From a checkpoint of a small mixture-of-experts model trained on Wikipedia: a sigmoid router.
Below are experts of layer 3 (counted from 0) of a mixture-of-experts language model. Rows are named router (the router's row for the expert), up (a neuron's input weights, with its number) and show model dimensions 0-127. Each number is 500 + 25 x the weight over its row's rms, rounded and kept within 0 to 999. Numbers have three digits each.
After each expert's rows: "comes after" lists some tokens at least twice as common just before its tokens as in all text. This comes from a sample of Wikipedia text that the model never trained on. Tokens count by the router's weight.

# expert 20
router:488507453492512500483513458500438543513522439475503493522523510545496495468517514528501463509524472494515496508516440508507511507533500523487484528505550506529431535507518495507444510513505505497514532474545502460488500525505482509537502488514527488508549490557501494499516459487464461499507514489494497513473484485522483451516521486479483495500437481499526484499514513477486493484454
up0:494444525509502513530493487447481513471482561485486527504502474479506459506531504482532454487429476488511460492526522514498514504477555504521519509526478521518528542478479518511513520510528526484580495515484511508476498518495520479500474520469512500543454532509527486523513494478498504492475481513514493514531472539479461471466498496484480491483528497529535528492503532502491451526492
up1:488503507517543562514520492453517497519514553494495485492541497486491458511513496540522458511540492528517476516499471538507498529506493462501452500486466507532504497521482487537536487485469481488521491506535442482454484488544498530503501475495505484499521506509492477516511493458503450548457479498507511474519493459545470526468493480535541488514495505518545452514513486526492515525511
up2:450489560510508513521482529473533493520544485514489479515499536512488504470461524516445490466506465495488489533489502459497423514528499525526543533527507512507496502488542484512491489504495471534513449481501499535473533480471482480493523505510506519471538490488506502509483545445497469485480508527458502526471454523503500533520504502496538479527457488500517491468505485486498465494463
up3:484514499498538534454544471499508498532468541497476493460517480523494492498566531491528465490490465469507473476507489544516512458496505491458488498492522506500498477489469541497506554487531492487520497492504511482469464521498479504539493511507479495519514463522532495470514531457536477559524525496520525495475504587468499500465500497524490497491509446506494494514470520513496489515460
up4:495514465524514504479515473465532541487495526521481507482497529532549510525513444491534510492499535484503467510554513502505529520488544509518492430469509443518474510538541477468515480487515469492534492507532482492496489525544506464465499494499489515494518504497508507495504480482493540492538460493481509514483468525506484500550444476508503476550500485483558475473533523508511496504482
up5:431489483509516545499514522469501541478528519494475464543488489504485490462481471471480476466496480478480498471537485519522512502519531519453466506528474484503526486506538512496532526513471475490531443509508489512473477515467465507547520518481474499484485498506514467515519504475565513559544513560494479481492522516531497473530485518505507479483467482527489526482491485474492532498488
up6:470506505487503516492519517509483494512480485505502451476499476521509532534492505488499493485510536496459527507490464516469466510509529467513525495464484517551451539520533511483522522478481505472483524545486523514478489571456509468565543458535512510542490490472512528516503453497507512501470533520512488528493504507486508482496471510474496487470474521535481527478479566525458488509487
comes after: " of", " in", " to", " for", ".", " on"

# expert 30
router:526513450494438496485500481496492507497499521488501501487511498508479504426504501530572458480490506539478492486487487531496510555453506512496501435508502510523497500558512516458463503436468455492480536533504498492510487507513447494520477512530534479521523528501466464505500522481515500479505506531515508520533475506501499510527535499504470508508510528477535469502539508507498499464509
up0:524562455440525474497533481492496533509492496481545512539490516473481502446514507505478507475490546483500492488508481487481522553511489523486563496519493497511521460481503477467512528470500452478514498453501493509497476488503492518519520483537482497519509476467491508497458481479531509522524500458511478491538420489516552484461487490524532488476504516522505499486501469489485484534491
up1:510534512496531501522497499509451547514495507541496518476492489532513461488482540519536497502439528537486496479469483526479491546505449548542532480517516471468504524526489525478514508514533493546491464475502473518504516479495459492508506489491527482466483483486477506511540497520439491482480513466463463481507502498493487510512493535483480510542466491554515514507451530482501455504487
up2:464503526493517458491502473493482473493479535481512501499461438484483519467500506484495483520467515511513474503488519461497482512513537518504492504500514499486498475519572512535478518513521519547546469525492517470512467509496481547502475468499488459490458541494480516578510542478535474519516508442479514525502493493506509502488540482526490507518492477525525519476522547478514546490472
up3:511465547463508529512482476489509489497491523521504524489523460534481487470500544483437479457487517506468495495532512528517519502504519482530556495507497516508498505476498528510537427510506478530498478506525483463454496516523510531488535468523486459496525504463455484534518484494500503536535518500504516460505516523521492510491500531507569474502517492462491454539539503511492478476479
up4:506505526492538523530514522519450508465499530453503482507488504440501496487479515459525471499527524539508537503483501434483515534507544506508462451523512485465524467532479518518465497492448495509496485502520500496486502517561476496502507474520478509504460536511481510472501486500512510520496573510468492501496479534511526530516571493482488467510489524494506513459475507512487515474511
up5:488515461478555532510469480502527532518527498540516505508500526521477512458509498505537524511487464481511522505490512508545498517518475520491492449540496467472528529514479480469530522459492498488494516435510444503532456478496498521496451483460484476524516496505515545485520486484540483504498501501547527493504429479495501532495516479496463533519500494481479491492483474501546509500544
up6:480513481487500473541509478533496457466485469469516498554471472513491495475501499511515550463531534535462525461482507459485514481501497472578488490432508506487500510526521490498524507541481499512468472504496520508490494577496474481515507505530478529493505515522512513524535526506509543525460528503521471509474488528539502465500526478480488499500494528519490497520457470497509504511462
comes after: " ", ")", " 0", " 1", "%", " 2"

# expert 13
router:553524446450492502493469452492447488491532509476499504482531504521478514485493511503504469485548469557500496500482478530512523478511477535456528527478508489548467546479487497482471519463488528514509559550530495462481526487486501505548507525518526474495524521513508501514507497484477433471515541513499477509455463462523498490523500487492494488513476499494496484509499510480510514507478
up1:491521489452478480464486491518486470477524577491517486488517491513496477496533499505539494499533509552522506537483466482530489475509514525510472466510497513507487552489540469510539532518532481514519469472474453510514485488501520564490496507498508467538447481471502493508498487474477462490502474511491512526490536478491515493560522501520515498526481444511503483561482476513479500482480
up2:523492470531481464500522492463475516472579539519459508508490513535485493498524481497554521536543492514475498505483498544518528474487526499464525518487523495521502518505521502478520465502522512465490498461483479536489474505468478477533492473468518533442499473513493503523510531489521483472514503510546520524513502494547500500453496440493478491498519559525546518509514493493474523503513
up3:468498522483531485457460495491498495478509555475440505445486536524479453506547516484489466524498503507505526458437501497522466480502483496500494486482456520508475526511520480518504531491506490461492461521492506523504472477465513532490539529502492478525498518513513506545499488538498482523526498499512485489494548518521484466457513457493495487551498512500482466527510491559523481530471
up4:489501534543513530470475505496485478510528541459488461463507475452523491524505530483501526523508449514475512502478526521522502501530519528513448510523497498527517495494512488477458533523537467506534532557532492534463508481502492518502512516515516468507514513496514506484489476528502508479478522547486463486505509510504507497540467505468502509537476475528481410489493508494496441488463
up5:519460497478500536456479496514522499535516520504492485488548504501496494526493511515486517480534481482478504508484512479541522441541458455526492501522505501489492493530467506528494482506469516499529529503475476481494485489473493563499473499477488525482532494504492528547504511529506436488517496499526489493451413515553491488562485490537519492497493483473525521524497529490527522475512
up6:554462489495454492499522584458492491483461530535542492469503485547486520492464501511547500465512529505510503534518456519522470493494515519494531545520516468556473492527484480437518527495468515522499512521502466490495474523500489539501506504489485479481483504502484491511483530520454478508521487541531489484519436529500524497516482515491504532492493507493525502502490530489486472483499
up7:514551479472459509504470477513537543489485549494499452520508500511492523498503465484535494496514514445538525475498518500503511501478532520502500515491480549491452471512487513496506502493481538500505465463466458516487575551548520483495539466507518459482498485515496564513514519502544456500491477543497528501521470510527494501523518503507483528519519508515496486486489493454475498495498
comes after: " of", " in", " to", " on", " at", " for"

# expert 21
router:460476515501518483479504487555489548564482482478494508479512538502502492483552532472520508500497501482473482445504453470494470526533519521529477470551537558530465494508494527527509509500499509511501499481533515493486505494491480468492466497477450506502507524537464495523452499440491523501518491519538487518470491473528505489514507502465491500538458500465499500521497522499528490497452
up0:512481505531520517471450527510522522516497511520489468495514535504484497516540539538520444530471514501488462500508497529496525530493504503511465527430495516479475523509506510479504499523491464468514490514482484496498484468524527539483495503455518446465503555497480485507485472502499481542508473533509487507508466427502490511529471443549449486475484488485506527515514473509483524516497
up1:491472515499479494555519497534507497543463474516508478502546513475485455516539494495513541495486456485499513528510537500577522445509507475491552477491479517472497491508489481532502488533553510474512474528496504506458503521507491493487512443499514513516489472508445491482527488476451525506490512484536515543514491493492522524519515473560477474494488531472513541505510494489478482486491
up2:494512551506522481476481545507478491500493518520494506556538498474539467511495533509461479462536459493496508501534508496512531517491520496513509507493458508464517507460466502477481501570478535451533493498460454478484487470505492471493499532489473469496457522507517494519494540454462447517486494512509547538498504526491478506489490491492499484543500547471506515514480531493492485538497
up3:524484502546490477511504524487485495462511498487519514482470537488536520505475455507516554558514486531519483508497439476555505483453520511528510494497486522509549505518445495503480462520504460476496487494474483512484507455523491455531480508491503470508509499517474507516515517442505517509470528520552499516462508497517475472489492493515469517533489515461540499488510559492458484520494
up4:510472557480523517503480499514511520485485515504503512470539541554545522501518521518471497500487456469538448487523482518498455492489556501495471485484503506527499534492491493436548555486491494470493473449516502511474558479510504490492523467493456484508541507458500492523459470498485492523521525494488512482467508490516507536498503514507485511522459501512533524524498534486506492541475
up5:487529530510502532511449543480534464527519484537499495467524528518463486522469544491451481453548486495474535485489515496517480490496503546479483499517497524510499474494527482500473530498533482497504486536508482505502501501497512496519473501513494494488513487542559521519474504490513493474479516508528481532456460496460472490531513524463501506513440487487478479519505505499429434511530
up6:481474517500491500479513498505486516480526479502473505473529481523489518485428501472493497516521574480492514534508485488538512508489496494480479496444477544531531498509511491563450460500495459509531526483471507465504522544493531518501517492519480519562471503520489496526496503516502507503554501499504518486453455490517515494484524467493523522487483521508492532503485475548518466546461
comes after: ".", ",", " that", " where", " and", " when"

# expert 17
router:481490512509443513495518509514471487522531516504490488521504494522490495486501506441527516493507477478493450534555502466539477491480495541489502495492512474501498494464481506517524537457494496509466515543523504512506476519483494481516488488507475513505485483552464440491445510495485522440528504558460522530495508497523474445529513502530504505491414518523506494494518500497470513510480
up1:505448490483494490493516534521499520501522519551508465497464499506542523468493503513540483482541501485472521473500456507496501523502510513557495485507470483511474520502519486481505508443472508521520486471503493513474480505487520496469514537505500492479442508557466506477506471523512531493503464512500502540520536452553506460470480513502494473486513548502555507481486460537551473526485
up2:504514488515501516490520502507501526514528483513527489493472542517505447496528479517557475515544484523423503480497495478494489499468485474512498506459535476478461539509498495502518544497505465525526439503499490500482548514488502478535491451469508513526507466488488468488511513514519514469509508524510504518506493553486475508520453485504469484510469529465502500488481534578480521458478
up3:514479520467501503501514496486436500468471508524488520481534513476530469487465499496513535465482529485504489522453483483489445493476520531484501464505499531496459526472498518498523468438515480533487490469470504508517513434504523517544485503490525538534467473510520531494496516440506539509529501509490473508513497519535473530515572506497492486488506493498510515496534452521511477491525
up4:477501542516520543512554505499464460494473506462535499548501475521506473515522532471520508499485471486510498459459527524524474506542504512493442510520507481463493494465530508492491529498443503487465476494493490485508470505477500487495495492530529495498488503458531507532492512516457535492483497517485476487522444499476518511513536513554512509565494466498492470460472479536494498499454
up5:505481453531492501552475487523547514548516521495457486466510472528484466478497517510536490487489548482556493482527470475480521460491473531491491484517438490497503476517495521513528489528505480512519513506522530487494515528488514499511509517498488496484498495522511475509475532482503501476491515521508507487516515494510514542445500471428488455473528484499499487543521438481546495515441
up6:431487512474505505465514502503502502518511487527503521497428514497464496541497467480527512548519506498495489490499463553485459486481490562476501508515547482471495530514490532525487500453517488467532496501518483493487495516495480499544484485486517531497525497489526485495495492518505500471454528516556501514467512503494487541569514489505458480481478509532498529565510520535484489500505
up7:514480514495479513505493469498540524551533489492476519462496503460472488512492496522494460498513530487497478536463506513552491496481492522501508496490515496495505504454477466490530489511476458510503506508481496533473502484490511490532494499446454474473449455487485471550448466505493527521532518487541546535514509476532489544492523543487470478500539507513482528476494513510434515481470
comes after: "\n", " |", ".", ")", "==", " ="

# expert 59
router:460488514465522506520496496534481478504522485475492501525554500523473485481513513508515501472491482517504473488467455506513503493482510492533502478465499579502519523497505498515472511468502492469475494483506477514490464473520500494505502517508514478511506521521445496501469467470474425522516516516454526519481462475503479504504487547521499542499480584491538474489512546509482553536498
up1:532473532527542541509499550465473478487530515530443528491541474496488525527540510522503473474520495496453532516483521483512493540446468459489474517453482520522479508480502528492484502482486509486494457495492487458488527482536458539512506498493495462505508478516475493482493494520478488498535517549507521524499493463512500516485457511527452524496492552504472504506465481512502526538493
up2:517550466495491531517490497461508509477534506478496529496471464548497513475503490515548498508517478437483510477524525487543484518521505541540502442479510495490500554523479467469507481521511502480535511481511497530520474464486488486520479481551471486525517517494470511509527505487514517536509480463500536545513471500495498500502480487488505460517501498443497465492500555557496529508470
up3:505476511503506522544494515518534464544534506495463458513475480521470519492497475524475483487519514489489494493490520497494476492430456467492484483499467508469515501489500478493494523491446515538511526515481494513505493460522483499538502530517505518438472492509511485514553489534460525508510542478521535520508466471501482496542530506520456545502515495494482464521504506527486511531579
up4:480528541478484520524513460490491533491503498482515519476516514549545532468482503527479514570511498491477527488491467515549505519503502466488503509490510521440451461492499517478526503511553507503481490502475505420481507463527499508526481495496452481514481502465479554542498469522526468519514478499524513490500509477526498524536491521493505494485452505497510483503503558476526487484498
up5:497492502514528480535477504540504446521542524543476508494524501514506480509484513562485503466510481528508439515481411527513509479485533509514487494503525551503532541507487478543501500516480475522479498467496521522545507495499467533480489519523464486514460464529525506529527514503487524492477481488508526492471476508518530480508479494484481519470458515488447496483481521500466529514507
up6:501518514480501481498469461501514486535479494488512516471524525503508493506515490511508472556499498472517498469487494461490533486497517475486534534482484522459473517504489527495530485482482472504521499463493511494488544420475505515505551487491477472481477496525488479537511488487510482547559517456460523519490443487523521496574477535512492506517487476486488476535494543544466511510479
up7:483494531460508490524442523527499477498486490525475504516524490478497494486486485506486513498491489520516468486494495469446531462469455502488527478548506536529529491504532495536468521440481487522488490505464545527503521528465534517515469526462552549525516470488503518500503492511511456510483504520468531532556510501523478494511479523509511475482491499467520455476508504454522503454496
comes after: " (", " |", "–", "-", " \"", ":"

# expert 37
router:488525488498471502460466476504462487489509505485491471500512508541471500464510497526541447450504509518477500492488500530513517530452506512510498496483484534532514511511499512497447506480479479485503518524504499482476529514488420480546485526545487497518544521503444481525464483443511472504483512536509515532497483490515507505530531528483475516512478518485541480528552465491491464473533
up0:512513477509560514510496477522504502491511530493489521512505474516523515410520496500522489488493492464491544525494514496513484557476471504488504479484494478462489493450478512525502458506505498441518530523490528498518498462522453497523499485482499493492494504442490509471532516471519472542513537552508518476505498513587484474542507517522500506486494492486472507534509457471490503488497
up1:494541458535505514529478476513494508507491534467500527529502497521524486514499502472423502513494490486513483519512510507508487516477493464492535501516516445498469496493537477473485462479525522433496498454523502464512496501498491536478478498517460474461536524520493526503514520485500492472520511545538469522483459503489521509532469517487492534506544484536503461563494481469523487452512
up2:496502495494506501487489519504515487498492506518526493525527548527523517489469466474495522498506535516497515499528474495517462540483481523521494527486432546493501453526514552521491530505488482507509530502546495509500516488479475446499549526549496444481483549458515485495525446558535498484513531513467502517484464511467490547512497517502509469453504504476489497492501493536484523487464
up3:472510469493530474498534485478526520457496523494486508483500466472471453492494469506522456536484508529508517471531499490525497474501494483484491509486502469517493527494520499517506548505530503468535516533549502492495515476461500480474467517476482482502454557499489453524475490518514524532496502515539476502521533522564498518483517493505559463505487506551487478530490437488511492463536
up4:489516452513477488462499501491498502536490488494494512540522495475497492509484487500556534465486492510485470509497532550475471499517505504475474507505472478515510520506496475479467511531593493496557493519529543488441503507522519487519506539481506506491491481511447431453499506475502521499500509529542524526524485496521511539519486492460487486479496505471452519485537473504530495503516
up5:516486527460458498476505496527507518492483528509497569482498501525506475479485531465506487509526505485486523499480454565476487531531486511511523491543473517493522492498475503473493520474491488474529516476477489512494478505468481481524546522514488492463458493522461496470510505509462467490521537541530509496521523491515550488493517454490459533513544530536479578534497510483478504492503
up6:543551568504479516472518497484518506527501499508513445487521506464513510514501463489488523496498504479476477544479517489517551517540518502475522511535480484509465489488479478479485486495468466534474507511517534521492526507455487496481492485474455507523516487506514476471480551512498511460459449499517509548506488517502499544478542515481500542550470499496529514502504492474525460514453
comes after: "\n", " ", ")", " 0", " 1", "%"

# expert 55
router:472502487519508471504524475512483520502500471473482499472499498483492494482529488472566492418523488499478482499501444486508444533474503547472516470529505473524483535526451503521480522503502501455457498523559537481510492489543512497517498514520506465518477541504511464491494531491471500512489517551542514521488498506497494464519503462526481513523484521478547474498516533496507495470518
up16:505503495452463530528513505502464484508460469470471498501497493458549516490491492488524499489506467500489459540518516476483460500461504503540473518496490480471463531491545487488558519536501506479486479540518521524528491488527544507525507459530524485458502531550516499473490485501484469497506509572547502510516518472521465508487546506513484514488480466526472524495478523493525519466504
up17:506507505466491510484458512519530476480500508485510498478492504509459552490542499486542498499516494519459519498451493510502483503478551483459492506517510479502479470521496499509451499525532513531501497492524491511446542454536480533532501496481465528503512532491483517524511524434491490543504496462536522489518529505510489477540496462484467533503482503471546480491519490463480496422488
up18:526496480496505503470466485480513516503505493487484488547522460506478502494456544479542477474522475454533511514488491457509501522518500514491494531499460526484511508526452525459481486509516524456537543515530467484512482481490520532470490470479522461505499501491511460515537483473487496517470538531514488466499523450475514499472508521472520473483507550493497476510518510464480526483583
up19:515472491505481502525529544497493463498480500523481517487526442499539488491497476490497520452486491531496500492480472496498509488483517518493511489477481514508543487506457474480480495483497505479442493526494511533533519528502465489549458532486546468498518486502490476518448475499535474512475566532541521524481459528514465482496473510448520507501504499490502465454516544517523474533538
up20:484500514463510494514499473483526482448496529490474483510529460514487509495445522476482478460511469504486505507502536499493502523512493521514494441468463542496516482463472511506510552517480502444521484521533542495506463452511520493526500492543523509477477537519512536517508479536539512568530510524543496539496542456515500505488487527513518505491474482527505541488497520504494468474502
up21:532512505497551482530432501494490512524530483499548468532525535534502475486490495537494496528521511473462527526493462490498451521511500544450485473477508506519511534502489463471526513516480497470520517489521508532502475494507510547452535524479506477495470506454535498514501510484518471503475513519487545549496488495484470535494509490491456492506500486506495455521525517493445532468481
up22:475473504484477501537514563483501528464528517525486521511496484466461488519515514559554483480490489514451497463495495453490487518519474488474509478505520492500500513496494491490495550497469508532493516498534506492527500523489455513484476494475511516486490511491474488492485537499541513544492500485494458464497568486445503451487556488514500502560488502520468508492523546471490478534496
comes after: "–", ".", " (", ",", ":", "°"

# expert 61
router:488504499496496503488464498491450478498504482517493482507504492528485456444490506536516447481529506551458472512539497508501521515476473509516522483496474501525506567524494516502461515485494525504491535477496512479475532507491428484527489499547473511527527535493447474505462447495466500512503526549494523531464472494516494516521506494478501539520457494457514486506544497478497516485516
up0:479449482520514484505479468445514545485547483512542511532503479515498516511475435509516464522503470489490467456486537509482462479452457455488476520494507482471489519549488550520530507513496464481482497439504538509533504534479462480476501505516482503455499516525469497520497513512472495503483492510498527496503481488487498496525524455512494468541533488469470508515522516489519475491502
up1:462496541421472494510515513457460486473511484504461479499485513521501542510513527494498499498514571491494522529495475505474487503493499551493519506493492508464514541517533526497452510487521495484483531485518495497509524490527532490465526522532522423496512493488517511491517505519502495507543492459528431512510512511467535525508492469496475490510451506536518513517499520510476450483482
up2:518534500490502482502496538483394514474496489523534455502528483528540507483486501527493489527482509504475492532521515490471505504497433468531503510473517485509445467495538509540482506469521513504500532481525532517564506512512502474529504488503490474505436540518512503468518471495515523486535493502480478493494500499489500484543507478489476492509486504535489521546516544533520494502527
up3:528497469518487515512516491528509482481523469521493512485529451456485477476485510516494500507506505523487486546518510508543475483527503501506546481491452514499508531491525523526453464442492485513504500533448520462506510546516456478522539514505540503517531491522492465502478429532502513494494448480484453542449486513487495515467490453479469481474504502471500490522488514523489491507517
up4:484493522499549493500476534471482511539495468505549480463513504499524455444514496488564503507506494525481586480507511510532504468473470460527537514465481506481474529481458491501521514502527524473484485511493479499490519498531489476498493509495523500531442492458466477514494473507493492480464548463488501474515505489529496520523470534509497518508513479462550489519474544514498509499500
up5:497484532534526470508512458483522523503462498533483493480471465495479525459509480449474469483504488556504497516523515482498522509508530520470542504489561523497494534464503455474453508513541526463514520476533494473483510539522478501441514486489524495512485500461493517491529533497488529500522500466517473532462540487548503480512486491503477480484509514521516536505535500496515477501558
up6:491476482507485497469462502516502503497510520499477486507475465485466506490508499535499530473529480556465528510547483525487522479506561489478484506487503508478498513502471493475486492558472451514416492486512501550511504454502516490469507529487481517543499507474487480471509499498526480493463525458499478524464492453460550479523485471506495524506506468516508544517482503465544479485515
comes after: "\n", " ×;", " —;", " Country", " Coordinates", " Label"

# expert 34
router:487498482489468490491496488497482512513487456519495487511522520521476456450512529515536513510561500543490473508541451492511501506486499511496531491522515483512452499493456527518498497517511482505458514476535513514469423514504523499494470518493528498502514508513488460500476489496484497502489518550482515507528477511513457506500548510598461500523511489446518466502516483488496540467484
up1:464526514506501505486430449524503441534468501491506509533469515465519499464517480506487516458526515500489462525477556479512488545501512489499500506495532519516487513517474527557496485480474510507458491485530470467443539454477519454522516483481522500510469477513496503502519487469494493525543495511471485493542477573503491508479516519503506482503491500487504494499499463504461527498523
up2:452490506466475500497495482531463538487589463497512480558486467500490493541492485516493506470489529519554502517506489523502518478524486525445466497525537481507511509508473440492506510514512480506515539508524460492542475526522491520511473506520523485521480508534488449487514480463490467505525471504527485512462488516472504517477509521498513510492534522500487467501472548496480495450493
up3:485520485509453519480483493473510483530530447503535502532487502524509533475464532502534515508525470547484540524501476497503523491506511507503532496486480439524469531500509488464471493493528527461468501456506526562452472514469515479512478487481530520495506457522569541514519510528492505466514476489518496485492487496507492497529527516504437474522503478506506478448514506478514518481494
up4:469510488504531484492524509459527518522480494483494510467488462455469508518501494502484479492505477554493517456563474509444541528461497541499509488513474490522510480535510510502487507519509499517471484509553507482464440503510530519492536507535514502481533532502543448497528484493491499489482476484510510509468501525498472486563527461504482500510517532478550533481503512536458501517478
up5:482513507567487500511486506515494504460503489503511516489570542486534505478478492529526503485512497536492475506548509494519519527520505547478507532495480461480471474481447503464555496476496518515487523544507476507524468495483510480507483528496459512469482482557564461484503492512480491458501500483482516503510482528468516483524558480501489491509495536480533486510460488482488530518459
up6:454491537520523491515432489509444543515478550487519447523506494512543503471524508486484475518482510511511500485503494500526467501512541500467506505525518538505471550478468457531495520514508486502485487449505453499496483475509486507478497512509495518449482485496540480477486517531470478492511528525566461540487474490489468474525501523495477504495531477474475502486538488488475506531529
up7:515493490516476482478492502508479490495506538469496535495501511504507503491534519430489525478521496496504502507480485528541503524491495488459528528548496512433521517499456542504526476547485455476510427472517464511484505493509524501477479520458527492476542510486522446529428492502529514477481475485510500488530453508501514496479532536497488490511468477505481511476533495492486509476465
comes after: " |", "|", ";", ":", " /", " –"

# expert 62
router:499427464491466503502503514501493523496526447526477485512523504523480485476491530516545474480479481510500512476522463534515477549476496498513503504542516485513484492525500531510461524513494510494434483487520532495472470533551493475507474549501522476520514529517452467538505498486510492482529502518479512530493484491514471445510506512483493538498493495470506471504510474470528578521518
up1:518507513510499477464511471499514524452472540532494480509507503513525514488474502438484489471516495512509507525513487497502520492502524520481464446504542504467486507495509479435476530532513470463527491481490521487501489496530539506510467530518525452489564528496524534520469464475520508557539479514499459529477493470502511542481487541498465479486452518508517503518492501549501521513502
up2:478486500529460499544533498487450499504489491534521479468540540488497519510484463505519520519500516481521530507497463501513526551475497510470454460533494507516473494506534517495497473527507489524474517524505529514502488524503511510514511448478513531506507436510533458478510516453450537532499556519476508502539515496526476480491450508486531527483520522463512501471511477485478545480527
up3:521469516503554515527507526494503483503460495515512522500488468483503499503507509476506456479507542519489547499500502539504518532537488531514508507469507478457449536444514531478536519475464490497490510524474482451455533548502482515509468493506525465514521524534503456465455504481506508502477502517494478538484504515511482460462544516537512472473494483515516530504454471504534507481533
up4:504445531502451504510506519484544484506523522520467506519454537492520501483488493479479463505495504522517481551527473543459499484483522538510495522492506497513514451521475529510480514520513504532484538484545490506505501497537444508538502526496497470518514541448489484481486493494520508518495476527516479471513511447479571478531485549497507541474487531526481509517490508493479466508468
up5:495520496488501514542489523508506510497489506538534497535544497477533535533497549507546530476458522469469507433505520477519517510481483504528492493480513478518497477510528491510500491524489538471498525482502476471485482484507524429464488515538483515455492487467531483508496463473494471518533482537534524534461488471516485504536479509482464546519503481526446474538478516495485510519516
up6:491516538495507506505556506495475541492477476463497468502506536528494539528524480500513465512453533470487499490482474504483510501497513476522535534504498449510510523495530468510493497517500520487513466532493492491503450488502477520545431467505451518513507486477498486520521492531488498469541478486519521518479536547479455430506504482513495495531510471487471474515473502472527500509562
up7:505494486516524479507514508467556523457467507539429512535478468513494519512483505518497489481512501510512471510514479519474524522550485520508497493531513554518506495545518520504491490541457495491518527524536503466507476483533471520474515473530436513509507475496488483477465509543506488504495482558544468518495556520502486503450504505515495504501459487479460505485499490476499529549494
comes after: " |", ":", "|", "=", " de", " 6"

# expert 22
router:493502474501451491449489475513485489501503521473498477491519508516470504443497513517565471480492505519491500488489497520519499536458513501491497473505488525519494487542516519472438512462481465490462550540507503500506494507513444484545478514544498474524530547516451467521478492479502491505505507521526513526542467495501499517517534489477462516510516529478550478510556482498497483459519
up0:500464484501537532548466524506532504525540512489497533496486486509485509472536493442485465518481522509476559514471497487484572481533521509479499498477532524496534526506504499506489500506491446453447490480493468490466459492531516485493487561511489445504503470518475492512472494468448519499477510506518495484499492522523509525502517480464541515510491510520499515498451532520470490503490
up1:466492517518502492508528502475468470506488526434485472484494513490508502510515483486511501505442476521503512512492519473498523495523493559578482511505518483508488481516516520479467487489495509531521455542491511489544478496469516496514512459556465493528497488531531504526535521509518534490495547495465496520499472510511501500486511477495421479499469500498534513455507528543483512536451
up2:550487490539507477509513463467471505521552462518484515484478475507476479506510488468513472474495489508486473472512476505493461487536496487489480489530496474483513540500536539438512501469519513448522518501508506511516530492487434529495513446490475553533517494494484488497515507465470523473526508498539532495520492475477471497467518473501515477495559456533499473466534482471492506510512
up3:478453488488525485474480487502502565503485527496494523479475454540495524510497496463512500521459503465552534531481488492458497498493467510545523517481494495489532535499505549490496479501533513463506529431504524488475522511453468449493527490543487506460513513481477517528495505488529493463512528542496510522506522474509528510508470512483507507508516555523525498514538509467482517458507
up4:539539541453531488511516459484469499507518517486496513458508515471487528506483520535465458538540490475534495487502513472487482542533523521487479451509502511490541489535503526510497493494501478526546494509498485472502446523488454547509522499497455503533451484500461499474464508541526476520486526547495507511509454465497534504463536478517486525488507530519509488517504488533497511482487
up5:501561462541516514488475498491507529469518504515489491493526507501497529470442517458477468535510531504471482491513497490505496506489444492456488478550504512462467539479542499509510518549494504525553495522515485508528534479497508472483489511501499497458524497526503498527483488507464527462507472431487495507476475488483493495534529520535506473520470545517502459560481492522494493501514
up6:480487495511507493541482504464484520485497459508472486512496489482498479506532519532514446481478515527541482497497489524475488519522476548578525457529475500487487511524534472488477525467509496509539481513433475527486488465482476482521511498511457515541472444479458493490512499521531450448522504520514476499514485527517493475529479503464480520511535527514485505514515504513530509468524
comes after: " ", ")", " 0", " 1", "%", " 2"

# expert 3
router:524443439490445499496472492503486491497509473503502499493523510537474464487515499509529443525499492544497498493505487465511463520479486520504510501503528550505462503512464529509493511476488507476452489463513527501480519511534500458496479524528484505519501504505478478515466517448515487454563539500492492514537477479520450452505539536501472512537508516489505512489492478464540529517505
up0:512513470505508511528498534482489499536484467495474502534491546545479522514493520525514540518503539488545469503499487459505506487516508520490507522480455503519520490509493507475452487456470470485509487525515504504450484507505494464472490491505452502426458537504516510502527496537471479501447522463479525513521482487499484502523482444457520476524531501460460525512477509495471468473470
up1:568498492456488497539452496495482544495525511508516532514512547505499425508545513516465516495510500528513506492497504568505497498472506509473543495520505509498468517526494485522486492519512530494495497493495506505491503530480492549490487495464472490528444459509494496474438505478487496477532463519459524544514513497434496504531507538489487486518495513450518503487470473496501508519483
up2:486473510448493513492503486533434561482476487498503498488483535520484500514456547514511495521485510542496484506491502479518497467549492473494530505519504503477437480513503477539501518475501472455540460498504498509501528525545483548467505500526463514476496479501529488510504498507494521472535510484495541525479481469533489500502461511504517542477533500524473546499501483434468489526494
up3:513503485459487490517485530467477511483494478501514464527469490466464520503493474528478516513479482488500524520494497503521514557481485500503534500472543486513462481522458498481506544491467504517543438476528528505527497502524524526511467461505518486539522472461552504538494532515500484500533489516517524517491510479508522517506496537556483557471455514496486459511487556516509472523475
up4:478482528483510462520534507477520465473497488509494472482530492468457531527536498496465538479470484490484542542512491494495492482458482533492503532470529510470520438523489518490556515458483512431494476497514540504495524481507542481498504521480540446484501479498529480511494482478517474537499526498494539546521490465517495481497523473473513512469523494524508520507489557512486490477481
up5:505476448523449427482476487510552496510510493528500518483530524496494489499521490482491514549450518529509511517504528465540513496500481544489497504487448476515485472517535548492525519470515493491485499480486502467464535483511504514512495524535501525463475479504503501545465506501481508513516468543508501533525508509482501519525494542457511497481525533475490479516510553483507509545557
up6:503500512499499461481534490518486459465478496479490497457457469487471501507470468508457471499449526530481498475467478542507496521480489491486479493487518507498522450481506530493502506515482458483492500465496534498530494495568446478508476467514502453552472512530486516495498493471497493459542480535501446511518503512504527544480519459506506515517492495524504528526528542519498519536537
comes after: "-", ":", " of", "|", " by", "="